From a checkpoint of a small mixture-of-experts model trained on Wikipedia: a variant of SOAP for the experts.
Below are experts of layer 7 (counted from 0) of a mixture-of-experts language model. Rows are named router (the router's row for the expert), gate (a neuron's input weights, with its number), up (a neuron's input weights, with its number) and show model dimensions 0-63. Each number is 500 + 50 x the weight over its row's rms, rounded and kept within 0 to 999. Numbers have three digits each.
Before each expert's rows: a language model's description of what the expert responds to. This comes from a sample of Wikipedia text that the model never trained on.

# expert 25
It responds to: Name-initial vowel pieces. Opening pieces of Romance, Slavic and Chinese words and names, such as Po, Da, Mi, or the i in Pl-iocene and T-iempo.
router:559466464497459500468466569553597465509455515419533393521553479398517488520405490440508545582529521539445574464497529369451591503519456597449532557556469574510500500482497540500463483432517556
gate1:473588521447407476551596556438585498555554560450595515366580609542515445508506509556483517477516569453518506513479544470511518568435441486388453530554501501475521548588504501556425567428511532
up1:465480523521459433501571491480535412565503535519470511510503434468408433536512497436507503424567554532508476572493438520567422448499425535448519447445446490532625497538507526556384449487511477
gate2:505567478496511455567460456502437395538462406485491454448566436463374509480512513580502551507454523509428484439438550466499547462539388547503503552519402427571488535498531556417474567476432503
up2:443479566467457531525465505505470521387582536469543476578466487557555485489441512481545445477463474470447530562499519501584375523536564466515487476592440515483447540401484466517527414479616489
gate3:572589450423386543497637468466547460499463550391462433458597564549578464397500567537555516563510570534460511509512487511499493490454550463437506481514494495522566458467545490494389461603470617
up3:513441555540487519490468479515412461600516510490531516546360356509468506452421515483552457524431449492484621459535578465404513474518424420495472440495480521514559524497468478548564496457547510
gate4:495504552454428473507520476508455483491527509502537406592414547456470575460476473423513458573547489578472539531413582418398533523544532508497518490462542573476442523553508470478433467513544535
up4:429498517445523493504508516497546530512457519492528487439486422552543549577550567510515562440443480446470441485621446617590465540515417428521492491552469528457455474398490517519493490508499451
gate5:489594462435428567513518555438581476425497422501556518490495466494506437526478510388412487553609528377465470506513501505494504452542453536489500471410395468369533538544632485490406534417464521
up5:415455583526529461485501450608444543521528500464429467560508370562494599525567464553467520500467521541473545490525488511504471497423567550506448437528606498536414429483445522482521450635544484
gate6:435542485539525560453478485564505475437473474481491558607533437472398506461510470416462526559511504470495473540505567434493547518635424487449462478539507461514432488415508566499485420344534469
up6:540485526503477488539540440422563506570465477485520545477537533549563503465508538608567569432483500570487529453502462582529458427394489506547579448485485488424538564561557484465520584558464513
gate7:496559552516449443520489509572547486548514535409534518505500624455542464509464439564460532488411454435503493449451528426588520540477458560453429517425515498458557565486504531506477531529557574
up7:457410524498445515525507504434515393509504553438503497467468422463545484430455523485544451395504582430438472514471531442509495483546484399498537535477405523419514577518539448537426513501470437
gate8:452527486524454504500511485446517468462453583500535480526517508485462459495452512404542528526518486494489610468481496404375471502527428539546468449523465431508578545543530465502402437481431483
up8:568492483543519527458471599486488533485511475491492412463462516557545473410541533500520453498440486628547413517534563594555511447451585534420480561540548567517504542560512460479460537554549493
gate9:510542539502466421494505508567563526546603487477474477510577579399498440520536514463422623499566514470517448525624428432496516543511475469496566497513482488552373478513483503486621450467420449
up9:455512574437424484419465434533514570543538457479490397504523495445452551514500459471522543506512482500500519558510474421476552426527497600496616478509445446528498520513452493477472467460456615
gate10:457476515537495497516524474473585499514597596491566478562539504469460438498535488516503512566453565632518530454579541408568504528587474553491486394510490456494529560513464611518482507561444508
up10:433524561437497491432407485460518442535514439529586537522525511556474462519464475549550471502471541505535473572497523470406509574491518397398579477401510529454488523571433481533483448433514453
gate11:430538469581389481483511494477580460572533477460421489566459468361414422560419513535435438518557525431556547558428549557477485409479544573563485545414502579456402602583515414546521511534557532
up11:430501513431536459514477441507486501414519518551589454451479558525511569408593540508487536498551476522528381487506443492463475583544601414478483435573548427555480482528465512409528458488525508
gate12:508532534542478523529496514545533570510548536508555444524559430453528607394450416497394502470492480462494523471496484370399467467546446531518468393517525534417552554381513518521527499530459542
up12:554603540457507426473519557480518560561579547516546561601608457566575496426406469416487483502530489594491461422395557409441461469518493459629399504520462557477469521483387509527457489493493500

# expert 15
It responds to: Years in dates. Four-digit years, mostly after birth dates, in, or opening parentheses in biographies and discographies, such as born 11 May 1973, (2015–2021).
router:420477590573486411541470462481537567561552474493525563557513513455454549526442461561559577416495580509474431494596536478528484571453587473546467457537528444477507418517450489494470557440488396
gate0:457589479497473423589462479486571570448567532452544547528497442511494601500502516506426608443487570498440507464532494464508565588430487484558546475526516437430421444573510569470565490478466496
up0:478546437463494459498440587446475580597468487515519432504464462457585473519531506552526499518428436518468544455584499493534413486482547453465546480513499474555562489436477494475583570488478386
gate1:473512554536467457534501521395539450535513484530549498538493477494481418568502470558489420433579506430562539448454594504511519436522536414492600389454505536481516544488490567544500545462508458
up1:418443498448573473480437577551471530464582479515461538412508462533564564549441452431507523509421476524537559470542497542450435533476561507564502585496495534491475503477512482491445444472491543
gate2:486582519457506418503536513541563458477558538454552560493511475456484619512468485510535491445517492493497475452555593539463569500547477564578507590514488486470431434499461591467521563514478508
up2:543375518536455567516475514427494494512434452505422467536507473521522438517552516520501478528433530455530590537476421544539519511532492480413452422545520472530475634468516403570477460449587506
gate3:510465532507539436529531466400538489390580470544542517463483441520541508526539504438496425430549491512464530564571529504418451417562463468643420452532484569492485541512418465558577495487439514
up3:503440490512508435524547443395497535433601516485532557442501486552479507486468482399461480474434489600549518552457584506460474478540419518595423423460432523456475535521442427482461422479470548
gate4:485556517495498562539459509394462589467529540472453487465548602399517441545548407538423573481485536473482416465516486482521572546472613528542399471404507450556468443478529525568582536466519413
up4:402456555538473381558571471478460431479423526453450481472480475590529451408450578475435549421533507485482525541422510492483540463510444549422535582542485513452486531471550630389532495561560515
gate5:478518593529451485516516593488490511483494565492436454520479513541496516508511487567539528531529485507501556587539524468457422444383487536616543500622505556419518427564433430505556446548522478
up5:405560497426514487491492575427482462500500503432535489616460495496506532450498537427517529440461474496537531456538442600501470475409483506430504485503518425396511443551504483576517515476454518
gate6:522486476542481464408456573400459479462464493462506459488467516545397513597508452482531522526596456554478567528540501456525568541522483479440511511436521461521528468431521464525460483480391446
up6:549504489477479417415390581465465564467483501462498428506528492548524470616463482440484568524587463479502562574546488435502562525517493474423525492440508435500527467364518430486491462459341375
gate7:596433469536536448561496545490489449457498510441460546439521435428617441521551492482501473499513525460495397599516535446469570496557470383509463435457485488577509419562485543566533564520421579
up7:483515477483514542450450499557521491497514470524543505512487485493418443554432506560500557456464441566525609411390413527477440453509581593489498620482523530435553553484490416472416421506552458
gate8:483574436506563552428481500476477539568374506554532460488415545387395527544420482489553523518506556460532547568506432426496474488509518481497527569498388472479501552543488582499403546506530442
up8:472487508476431418523502503480542405543585597461460514452495483502613567547552457549410447445474436514535427470477519526532524523554407426493421454532603540467543445454471564454469495470346540
gate9:346577478423484462517510474518529565524487542491483522549533431527429452440475495566546528462521505456463502454488463490572521507430440457589598454518397387448451455527541593508514543504652563
up9:482444474471565590477465427489483497545466473498573460463433472540513533396496578537490524564506545613552553532542550585455519520529523538499502493511447619485440456414499432613471562481437531
gate10:410583520427450504512563448554505504456560481507446515404488561492554546506477445591437410490566570547466607482477526469528420544537513434466543482477515502563466504516453615438421530500564533
up10:483561516463463494506585475528465588492574460529442523405499530466504541492483441550498379449549600497494608509449548442482425505539547450404546511481491499544452473552441660416444550437557516
gate11:517474493490475492386576446427567566558489452514556593501546445452508459527444417515454495447568482489402517480433523529505481476503508455565557521504540479472428514396494457531503477498494432
up11:448497535466434469539527450550475531490456553433450556521481511521542547541402542448484508520446482507556448497550454459540464499467450407492444480402535601510469523510623395494545503499380453

# expert 17
It responds to: Proper-name inner syllables. Middle syllables of place, person and taxon names after a capital letter, such as Ae-ge-an, D-und-ee, Gir-ard-ini, M-erv-yn.
router:487444446528513524499448481536565441431564450451526533562524567466512553539473426455483530469529558444445575504531509417446420471579445568469520534530536540603412578464440572515443480517544476
gate1:503501465529470487523547453511480454542612457511512472507509602413451524442451465459416477541515493428513563517431577528527453492476433484494513499462406475545578517541553501558559422523428410
up1:484517483492528462575543473585452468443666478501571484440567633450458494487502470431427510511517503429517566543506535492517379495475479516523538544488416530518539484514465519455523389467441395
gate2:410551425487494541566528488570510442473551480514419514489542495567469499509532399543508526468517476359486466530468488456590466564529547531480545439512457547528389532642486471519492463549513492
up2:424539476448508516549535512556462543450477534509449450545540483535449490581570382547558462428497523399498472499498516477585466527514485514493509421458517552492424552548515572469467361550453547
gate3:478604425437458435484548544463505462495541513504497553563523508417498492359430455459509581467581522463462392513543584458476472482522457605524488436485479532479385496477422497512459428506558486
up3:431572493504443505430536507550570528456492566530492507501533491437454534468397556417462578565467517507489510489508552545435528533525497521503552470482451570515466419385455561485420484464489469
gate4:463480608574451476557508535496540511442528479529339525529560565484472506568419466552525583513503430398487547523438473446490449515529551499413469528454512547595521609474518458455427493577515515
up4:458493539512386469535541550546523486399489446484392499449503587497520513499469523599485508505526400463468556520461519531536402569492480453495461476548489549562520592507578460521454526529551584
gate5:533441479536460438521583552505477523519503457455466524489431453427573502373500525535483577517540481488466497502472501451476542509520436629458447430441555554530421449561493502487623512512530456
up5:622483507545417522488460574482507477543528521575532498480511500411535505500523553531470519477519493543491450553562475466449530478468414452517588628606521519484399560524511462426535560465475452
gate6:489574592429524467507526463490436494531410464574489552546496561443524458478493383518515577472580524469475498490555381443477522573587482503524536452463525521482483543508443550443496542458617502
up6:480500473586428543502603489490515490516583530473423540451619598516487543456476547506564515557551520529577504485360481493474562493480504534491566627546537556507613568487419438509483422465524501
gate7:538575482537483451506510567439512440498492611526515494550581552508477573458517487469455503541538547425519449558555550487465511560516461576466604568483521500498545530454452461599530488529476485
up7:536509501541495458451470510470567503485491539546500392532560570502500556421499448496524465446543483437439459488526427495383549505477512508474504539533472432543457582629476508551528445534520566
gate8:536587550477507470576533524523496472582492534422488536518489563508473473497472444513593414505505487442516468565457553564453476493508498549502550527490506491485477555515474538511461592498488518
up8:478553536470476410561527509539542536586546546440458564482515528516515520484510422471540414539528480437496447555501528488456467450520446616491544552524612511484476483486458526498546511516470489
gate9:535515512479453450514485513659466540463501510509454473489597593560459397547518478510551490523569547385485571479414445479464556490537427518530602587487466528543529427507509553508455503512554515
up9:490514529470470569519558549423388472431529460454493513517444503577540534460559564545513443529539474539546503559518515518537514615435471626599482384487540488567508491531469444508464536602473485
gate10:504611444507465509455431468585542484480464544539505538485501490540448435570454453565397517454568550467487457464414531479510467470511378559552495530499576575423501567522540530571538467512514486
up10:457494516526481475473583488596533537463507552477489426447462607479476585505507485574407316515541514482497426464511552432495439467450522500482517503417497537529564518463525585496558434556424512
gate11:540459503514426493589463475528460502487531500574400493543604497492522469511479484555531594501545523390450564541539545387438482586536528537470490498483404404502576584467530535529475441516577447
up11:471464489508467513488553578490494485546439498455602412492488485445523482519496489460527442440499484593571450549409466593529495463501467528552492432502443559509426436636476469543569544487454549
gate12:484494475562443500574369503518448519550507456500522568516476514511512542483488551473454426464541494320504412542436451490467521412583451565498451488430408483457485532413444493496489545575482482
up12:494445512537548406472514493577471562466562398499431442514391515578516509565510496452474511431463538503423444403539516512452481382510479462416557422523364512464481528512485490498513568551493408

# expert 29
It responds to: Commas after names. Commas ending a name or place before further detail or the next list item, as in Mundelein, Illinois; Sheehan, Eddie; also ), and "",.
router:509450546514537548541452499509597563522571450515547526541533517562541553553473447452574511530449577474604522555595459422464544489529571532516484530467598525598540455586517492468400521444547511
gate2:490528517422522449534572482397560433538507459481456482520440516544484463539512482532457559590501474520454499422398561550542529493473528442490521524511493583463505553500443485466481555404395612
up2:507421389558444490463441514525492546486444533486582495489503479475503529464495558528519438367521526504501466567581462475465440492556527509431419426496514400560506464525598628543511458576570415
gate3:560551536508554468584531481420456506465511557566517462551401453518504481508510446493437488464525527491556464563580560484524453483566432515464528511469504440516592503484568478530470491481472524
up3:546452501580576533500474542498517546668453487495479487526516536530456509509469459440474439530445469501515447538407474389565452474537563497533495574403494542461403578545427458481480536515475524
gate4:442602508550515437502524494430463498665487588469456516506474484462474618517532529441534564444448434514516430469508474551498453563441445566451487432483523540526487483484499447558413511512504487
up4:572430462505526531522403529523521512364593451471596412444560531514423414482438513559485420552492516492484569524485501538509605431498580491547474549483450459518477473522473561529583474522437505
gate5:513480515462526558462448445492444410517501689489440466536479547569502448553535530427527481429488456482499472508554460494526502467590574485481495493526515563493565573505488506506584501457528428
up5:574484512434546548425452443476477445506511596510491491559452537612496479518547505492540483430477419483499480444497473499484534445555572481493504514502579583532560576529465509456487494402543461
gate6:527563535561470482542502469420430453457456533484492508519421492516471465527466498449514609503442565541546509418538457447487573475466636516480541526464560437410571505423484457489446533486503395
up6:559551530498573527509526557452493609578505477434444517527521493502364466545487503494501566452511546492566429522511488486457433434526501417441512436434528535552524516462430538509562439508486495
gate7:607435563504484522440471558445469615532524469501500499488506523493469425500554552340529503480552426499532475464558541542519437455402531452458509493558472536599490449509567505547406499542486590
up7:433517428453508462528494475554542461510506533544441514531602556585511521509464409577377466498455544432480510462441538447549551492561521515513571465583424530383571423461485473424526539455516472
gate8:528449505472566547510513551510505508432487477483456420515525512588538605527542425459409486535535434452543539516537532594521513443574456560579373499472496458516588450469499612524458475440512542
up8:509450469438553529481444496526501515447430484451445423502503525608510647536531425486470493535521435465513539557562549564557555449513429576561415519428499430573565433500496584522424510436499498
gate9:473474499560546487538519494478506563451450519503483605439474533554605489440499521549426519466597512397554519522499556405479442358558548485548401521526582501509571515513544443539561443476559527
up9:459528471526501507518488443469587569499528463511469612400461458539543435463424549488433477451622506467596464488497561459538559458502546484582515504531593475548542529506506433487492464444504569
gate10:439477560522574475540484461536452581495408490469481573482447563477513442495530455515561450545562579386552510383512484516431515444525522473469435419587515496587456463531561494459485551419398463
up10:503503468499435520462542541458479495457552433454475479529509581445466476460479510473463467508627416499491456532489447403452540572503510509510580605487448511463551425507463487438488551525662502
gate11:469499590478520548478444515585433465606490456439482543505525578516428516433380545483554456509421482401544498641479575476457427457417517476515495494490429504437474447485476451461543479439574449
up11:535502411486426473548582555496480493394497396449493441474553468464568455578603474596443555452566472536503556427495477537534548589584463484467482497476524447438523546435488503605405538531520606
gate12:522685499454481564437491461550494474424515576458496519570466511548481545552455466493451574515530485537488525549559567494510442421486512410441595470529567509491385402478451504540437464412508450
up12:472616462461558533465443530572576533476504530426552521573488459508477527557425506487516522416533517541500451563550477532450492519536551347440528496501531442498493447418465483520454465484552474
gate13:484525439392445462493438545383552548489538555514551558393553515504460498428556452548528572486516568533503490425585558531460536541534517520517461484466462471407604432500565481471553398520505483
up13:516552458501460449480523584420502459503519513608513572585430467509518512456516450409489587592478498482416535376529510526550531522548517516460486449479410427512552420420568489520532385603372488

# expert 40
It responds to: Surname and place endings. Surnames and place-name endings in tables and lists, such as Jones, Smith, -ville, -ington, Creek, Center, often before a pipe or comma.
router:517472553550459575441485471514568566533522484449510543434488517468417518433559396495414483501458556446490495414531394450563539420438500532487569527581543472413540567566526542510410558548493511
gate1:535555502502448462436538393528476508501602460478476548499508436495524396465516419470470565541497457529480439464373456472423467512504553485546517540492539510503490541513496489480395457510519537
up1:447451544602528460432511531464447481479472390589553541507495521494546545515491501551505531475467545486502451521478459528425459507521493581533377555472478385485539464563495491464415472614474477
gate2:508543454552569533530437503499511437538423455539516580464427588490544441558494459471538534515529579463530442483582551588468573452397469540680471558511529432562486490596510397454538547533509526
up2:464553465552495501523550543527464477429548461463437572458542582524462483464548429489469540581535609374493414489511452537456489523513430444563411509570512497438496498436543499446477477507461466
gate3:525591490449553574536483470512504558455499481444425589518568577452501470460441504534568405472550504505514481475388505452623476450434433568462573518475551566548554423478446424557465542529492570
up3:461457498529466429539472551569434477489459449533467554592441502421567511486509475566459537642572466552490535510585514465505450520445543519461492474481458531594480513584506460506469461471484390
gate4:587480535553504432463605528482498470524600499525544500487497563501480530393440541519469526481488510432433558502605457480442549446462496541526383418533505428496537572476434463550497484532522548
up4:474388580513479635517438492470436510498469470568441589473505534486566453538544463584548574442471513522558507527545537536570433405507456509547487512446476600513448507546513588526467511463440502
gate5:533541550475581553474494429517454478504494494522544481493488562499480389508538513609546483520428534468605591461441469515623547550442462595478550459485495471531497548512511536520465481550458501
up5:465444482490418460521514588476490482527496478524444518504458397453555570488537483343508522483537428496400492571506559531393469472513571491512441520397455557466545418504505443496567479415540498
gate6:571509427543461509386451476558509614475491635447547551584557540471535583464442462529466433430429507490522471530611490460561462517537516566447528448506408536426487561510416484521567472538479473
up6:545499423486504489392480528602502500478510557411522575558512517436494556477440482513490450424409508500589419502523476452527469598497496595418449453616411488458475531543475528460553542555494459
gate7:545608599532517455550479544487550480521487516476483529558555525512485555430527454462544554462455535471497557478424541412481550514575458507453437442454593451452575527516421362551464554495467612
up7:479425449597589493492492460478513483448572456501602407407434477509499492437512534542487465559606538560498468564489464586479517541488445471480502624585454570552485514463516517499490471513578412
gate8:531533560577423540478472503526589515393516517522544572500453541386475470481586539540512576584493391417483564443483474472509504563569530510550468510507514434477525551378529497536449479553539461
up8:479478525521559450465572508506417506487422492520491491531507434581431524466464524532513505562546567414485470545473490478523508532500446519521459452539469495490558416522466432562474561453504406
gate9:507548494429468441457573433505419607411573598484484503655452529539404508521491463527482512509510503515503548573541571539505495472425485449533505545436480388512520477507544528525469582583493489
up9:518557518474468499501496530437418587407523549457435498469400515495542499482566461522525459514537480553483531570535510443476523404409542543413497538535550476531494437472516560453579482577577590
gate10:501471541489401578548515438520472611396481473470514524548535466520544493523581455513458440544501483452466518581455506504459585471396499391536607486417448464449498472548465501541475517534465474
up10:509416556527528486561487365483500471526512450420452514576531597517492472467491524443514495468490505416493519568488436542505526471441591468450538505446475461513517583562540561549603438538489523
gate11:554510527454531516438495541547443457544513547438477463463476462538531486477514430574445486449481453521503499503492457495474511526536510543540544381534469496515538462527530400439477504477465508
up11:570499478549511542484542521498609370502420453539613465442569486551560550424433523489537459524468529528489532509551522504354437541532519486443517504509509520509528500511463444431521647493487511
gate12:555479280546426572453528517478466458513603500494539520547431559421503456477507487529486485559513565462459478488467518511536569381597432485514493390480486512497501496594456504480490513415533510
up12:528496555416562488484474517500551516595449475578448445442531426600497478530495508487481619502483422526467459476475474481572396604406511477588482505521497507449509539429571428559534530579514511

# expert 6
It responds to: Place-name parts. Parts of proper place and institution names, such as St, North, Street, County, or the first pieces of town names like Ash(ton).
router:479450528481502514436456530534571459547552568389436486457573505442480548531552449481567500494441517434483514396573386491496514518496489478478512557558441555486406558478528498505472371573526497
gate2:446519548457601487490544422510602552489504623444492496492635541551563415443549457539555457570475536473511524417510450433549412481467459513539490424588468522486463486562607487543510496520489458
up2:464456553464525472542563507531465537479435376435527492449493393462552507399557474485521369517532538510468535536476420502538501463492546438480553449499577422475451510461559666471450439498463474
gate3:507531520455553575571437522478492546546470560432427447424509613507597527408519441467449469506523531428481520475552549483514465478506585479506488496454475465530455490518416495527611429580574518
up3:542571433567557568475459574514521485555514454467472517479508527503553542448534534458500554542452551423497451444468541537559508500529546481452526546489497495467513478445562488472569528567549581
gate4:615553550472498504508513549528541565549547437453443375395501492388434463474498515539472544582510489550524533504452490516440539491513383458523515493472476519504480559505566380572536491547528489
up4:548565477530505439495457462577600443559519570503432487465511438504467568499519487537438533523440461528452557501521444573442440480438476464573438534454488424477404523449507454519570487613587441
gate5:457572479412509479561583515474581585528504501506490409481572509482532539496491597475523433484572498436512525451541493503399417451504462526597535507491445523400559507529599508408511480570521524
up5:455469486511411533453515477493543519472501591522518444547420523514517536546433533442488486477468502427496559428519493518418515493465503449563528506460396481407497473523532464486573523415501504
gate6:426518543492515471489396513464496476530554560442451504431514579470554486510492479550426513527506508460514423526552485497439435530590548506544521482448405498464475416498484488414439381516502406
up6:526500493475432519523620516531495575471494474473544528502514474466447495547503600581518529479509495630476627480436505468518522518443436472438413500569567496450519513446438567498489582486445612
gate7:488530418513450514567564511423550520555562541467438503558438475468571574489578514538442434514542353589517478462531516589446493566551573584372508487511525481454495568490493450486520534535494507
up7:496484522637540550537497527477452448473535474474573488522533526434457542451468475434593585590507568456539495537474478494445487484476480491521508550507531564601512501488617515566477564462477562
gate8:513478465478438544328489499478569500584638478406500495477534571447494492413568574548518484570486484441516499471525389546484453484457470433506474530597531458563566480419495468443537466527481416
up8:534487462491559567446551525535592384430446463553449589588447482506527515467451536478558490528447494461463508541512509447480558524440381566462470459522544541476529503520547534546505494535586554
gate9:540476554515479440410435514503505525466566573508465554463527580489526550512520594514434508522461483449525490472485386568354470518540509478532401432511501490440426500572539468518568465552453520
up9:527456533497402425457496544465442501494554568473474608486546509483570581576450502468447454469477452468501470474488411518445409473539486460572431407558466540495417495541601547456541482532438520
gate10:510578514490516530461484499400500524576523543459406383407561476544404546473539405409489476513489503518636512427475425565436501495474548492489566463451387498554463512495457471460453494484531525
up10:451519463416512512525492533476533448507473496520455487511524531610509453469432487402515587480514553391456545482596483515458416417456487490549472460515502447588440495442460543565504511382521478
gate11:475612523526440519456492477459475608492534564414493521434444464570540536444434421532470448591538523484493473516544432493552410497493461528450587487482467489455492517551558532509411467440512585
up11:479577561542484448478501516473509506528622529455571487461514439466492526438417419610402468531461486499474552457529523437446453460512536408396551556468477479480498568517479520493525533435489546
gate12:386597507477316465472468524491531513516503499437491534473507585491456451475586491487518536473426524432496498442502495549512524500435457411431522578475586487491472614405552509504482585582566558
up12:470531492510453421540405574533521544467486509396456518538460541505530485507446481514477489500437430490514480505497504581621471392450465525469547427473502521460510463559569491475556478564481437
gate13:494568517502382483436506445482489475465603539493552504555473546457467561537504505472510464573439508537522471459427443403450603511438455469459476523446481485553514504571511507541587462532565460
up13:493536487510395486410526457524521485461590523494523484541497512502505548492592509469523514560408515468587499459487519432422555476473491505461445526429507536589463532531458524534595415563521446

# expert 53
It responds to: Release-info punctuation. Semicolons, pipes and colons in album and book release listings, plus verbs like released, published, recorded, aired, directed.
router:482494501579431513576399552453464495606512479433566545540476479456532505509446463463606421454432546506572440507516554477493537510493581443546472558519538434591532500490459541470516509471425421
gate1:519614545529468460480450472542512459528471505447462470576552551502454459455511517556434511444522558429474476443398459566560516496495459431510510487584510518525347512550415563376513517437525523
up1:468553488574475438631530570453573531505476495429603432528493512473468533474444488511556546507481506425535487592573444502504506469497510452475527478485406496488511496529451491548456450540492542
gate2:428571458547455510484546603549546464581461521492540505470631586515514498437449421452523409478494554584516556533495476518499505501483571539484472440559505426474551457503451488530444507485570516
up2:530465510503608499489485443438518528420460497502486511581407395547466521507563567466491669545544413336461435500472472432486476473547456506423506524486555563510551492485555538505575467490421534
gate3:541505402427543495572535456531499441471571506558450525409514494576512477503555521434574551505456548501565538467462494507561506466521494521549484456570438546650435479448564486533442462509529480
up3:395458574493428503397559498493563506494413415420562464520537457479448535439461543558434474517545480543400444522476475406529521542511561533492490580444515511374561555566490549466484472477541505
gate4:435579562379508514464529550496566508481506556477515512521519578469457524484514435508511423502466461406537445476551539542533585439365503552547507528469506570436499448549498525395539525606456480
up4:518380468562483464403444483492486517495487510542535474477497491420563548525452546568438538516522524560465519478477482491403566521520531469429573434562514488527472548456424537528529513502505513
gate5:435479533541494464479520448501484474488589442519437527500459551422421466519502523489512587585485476535500488412542430434482482642528526564538421447562456438602481586526508580583552497432507528
up5:524430486451583510543447478528512511488406555461494505521540474605537594455519435466470460440525405407562522570397573559490468405494525501476500475473560533490448478517407437406454490593421480
gate6:430583522521363516537450574637450442554574451477573471466514489470474495508573598523557416406458522475572493500453532498532511493560527515492543428425475485426532492464564544520409499509488457
up6:461531622421512510489587492499475513586556446574471540489524469412496479505523529461548471536555506486453536469534497548419573628571485511443452443503513506494473607465513523604475573540388474
gate7:522608579481474492524420541568457509571531519528500529433483561452554443499436450532473551485530538502429621423487468479595535503587557488491628495493489467448521540463539462394518483522509458
up7:519378423533539487526544523466487449456464431458452448507521512513467611447547530486495534539474486508545375542450509477418435442423448540533481521553471550521464461495590578624434499488452540
gate8:472619512487528505531439536575420523488475518538504402514441571429478548433491509505476454437546454419500473536492518594595555558494498567490432582511534515533469508416530453426449454568494527
up8:438624544469534528551448586535423526505561551545571432551503555385500522425538470581437485466508497506575490477449513560550572506535491502510386554458513512539507524426502424437474447613540504
gate9:530489432460466426476441491480563509496514497564479491596432469480512419504507457456522494512447451547414604551457569551494512471456486352491454548493459440531496411486457529458511525543590461
up9:492554484547475481453537470498512487514539524519507503498473601457582440592521486554498451490594438510459515474493577500573480581487543533594551504450562538464456588420504537481505607413451474
gate10:445472588511588440577472578454473495450455590497440514452482542489487515500477539505512579479476546451431438497566570400430510462500499519484419468468519518511449463383472619525532526485460416
up10:460514599523594503534458561523459492476455582533448488426453492502580479487430479503617489456444506433506521463480564519429545501441484515582404416514466487500481477408431622494447515498393475
gate11:481560492557519495540513485531441497585478534511454533481510445470483528472574503451535517502541521463514572480551550628398546539547554368591465522554513407568508471552535454486400480507475554
up11:541574434556510554505561554525425525543470553519426459501462448508529446442533503455535463459509558517482477506480517609460523515525505421516458549537543483546503418514497478514475572424556592
gate12:481595462503468496520486498384551663513319489450424511493567569475466545454497466532572518504552483540462571454470462464476554431480441445439507525447456537536473604488442432490476471557453441
up12:449420459449435506580516521476557545429499502526538514483534562478504492480521425496483448568644434626514567516561474553433497497500454475478533489396510501478446531558416395547470434476489497

# expert 19
It responds to: Asian name syllables. Middle syllables of Japanese, South Asian, Arabic and similar names after K, H, M, Sh, such as Sad-am-oto, Kane-h-ira, Tak-ah-iro.
router:558486450507503537434468520573577495445579514553473541496469535568525436470520415439507522480513468373455532513448416515602443425427478536518467530556426548543607411506523538471446532534549513
gate1:523529544492409538474477586496470515474550525539508517539365548513512446579481506567438545591439486386480500474506483583584582473546483496378403462517529508536528440454585507512492549536557478
up1:452473594464463512454511529479461443523493402461533528437461595464494465546529513426581502503474490430576524436556487552528572460491523490405586444455473579580504437412521605509554577482529554
gate2:488410465445532450481499542517476442466440473598467519567493537509552532517532463539481525520588562373506433444451484496497480496475476504408452461423418357549549450557426524474542554585491495
up2:500413488437530514551460505395471445434503486580490499515486549544491485526520502560492501513548492434538493398444469494505466499505562568396410555518492459493547454561493520487514593536503499
gate3:483569468352442502436453462522497489491505558468460442469409406524449537457440443512473592561517512483528431473469475453477508534540479528422477503427542476419508443548459389479562583563508454
up3:547501587472491532471504438503544521524495490476554416498505447528494450521469422511469562565605467580471420461457501474475483468429481461378502478488452492453505530497501487519526599507572408
gate4:464511413593443473380455413500541531469493579585486550499509492512477485492551484532484506604441488430511568511480408539602523484452481478550455407551436547583528514597501494447543558496482466
up4:514548509537499543507557580563468523512512484470504365581610436495555480465518506522573474490600475505446510554578500502512480371554513490495532565493509467500414552451533489535502526474495503
gate5:525607475525497588511482502480526575490609556558481505462439432503498461431490442472467542530459508511550513458574588523521555563469450531507446547518463458532488449461499488628406416520511557
up5:547575440448497581506419514412511587472641510498416534436507481472520457453487437381459494534496522501567527498534504516503533486505449567524516541498419466512465487413481482611490427469499535
gate6:508572441439552484435468501494566567476476439586493509466508449524486449528486533480601572542593477442528490515492480423564563471447437498588541588499481516455526535507533543535468575529494565
up6:555437427565488455503529470527485558479462551475460472443399475476543497467505559617602481510568554496535529490507416460514496505470473474537474575567466446456535425405520541487523541545588536
gate7:430373478527476398491498487464493492495558467501460489484476578554541394488569424531442477425460531434456466534518446568453502541568484441529441506492390477518450495465527442474411619448466502
up7:534596554532495532558488595585580423489526443452477549504450574510467535563461583464567566536549525578541558412425553539597447459488509476498424480472614442560496476532467558575568449602480507
gate8:515460489475535402504489478525609525555511547560491454443487547482436532404515532356441477466523502453491564602484487504539464481485452547579570538430529482437572421647492487455509509439397543
up8:527439487462533495495450544442591484484490586470394495529488465420511483513538523494487523505397559507502476450423463540496478478477459501464564466522513449543531428601455536518514556425500515
gate9:447533475408497476434568475466419444436578535536473467506502534484514540506407459451419531475532419480553472415506391579516506457571474523519479464492522519488536423552446517542471519461583545
up9:488590600486551494526493464454556522564579556472582492489490497445541579501468495549466468557499508482576444476466557463488534443485487609442420592385562499501488521466440503488467416464581497
gate10:396457522525481461483492402484507499399476456500435532455487526477476534451405482408487476525496477580423461408520554572588420448540386528464473546551408477554465519581513471438485520496485534
up10:459569560488547482587587584458501444424590461500440483490582499512445451563512523510552456473500509488480528505461552477606494415558493437498496503588522510498540455496597443556558548435538492
gate11:518598556473473545514531532481531555511462512478505478535402403510474515457476450440500492458577410455517469498499504556559616518419408375511484509526494558589522543600506542419497560593409506
up11:532466496522446469490561545483513501468546392439503587499572549532447436477581525563469497446530545447485478463508470391474480488553500463458592570529437462528406430508476577566487420533508501
gate12:526458497480439444522549564455406467479501448521539502498531547517489380485492493538524430576577460429514519511547587582476491530468535469436448495453501461511629477499488554516572394472473504
up12:452543498521568511432493453537559523562498529435482473519465524524466638511485586495469612446401511483514429475408432450562514472549446502553547470542487536464402578461510485510421568519483479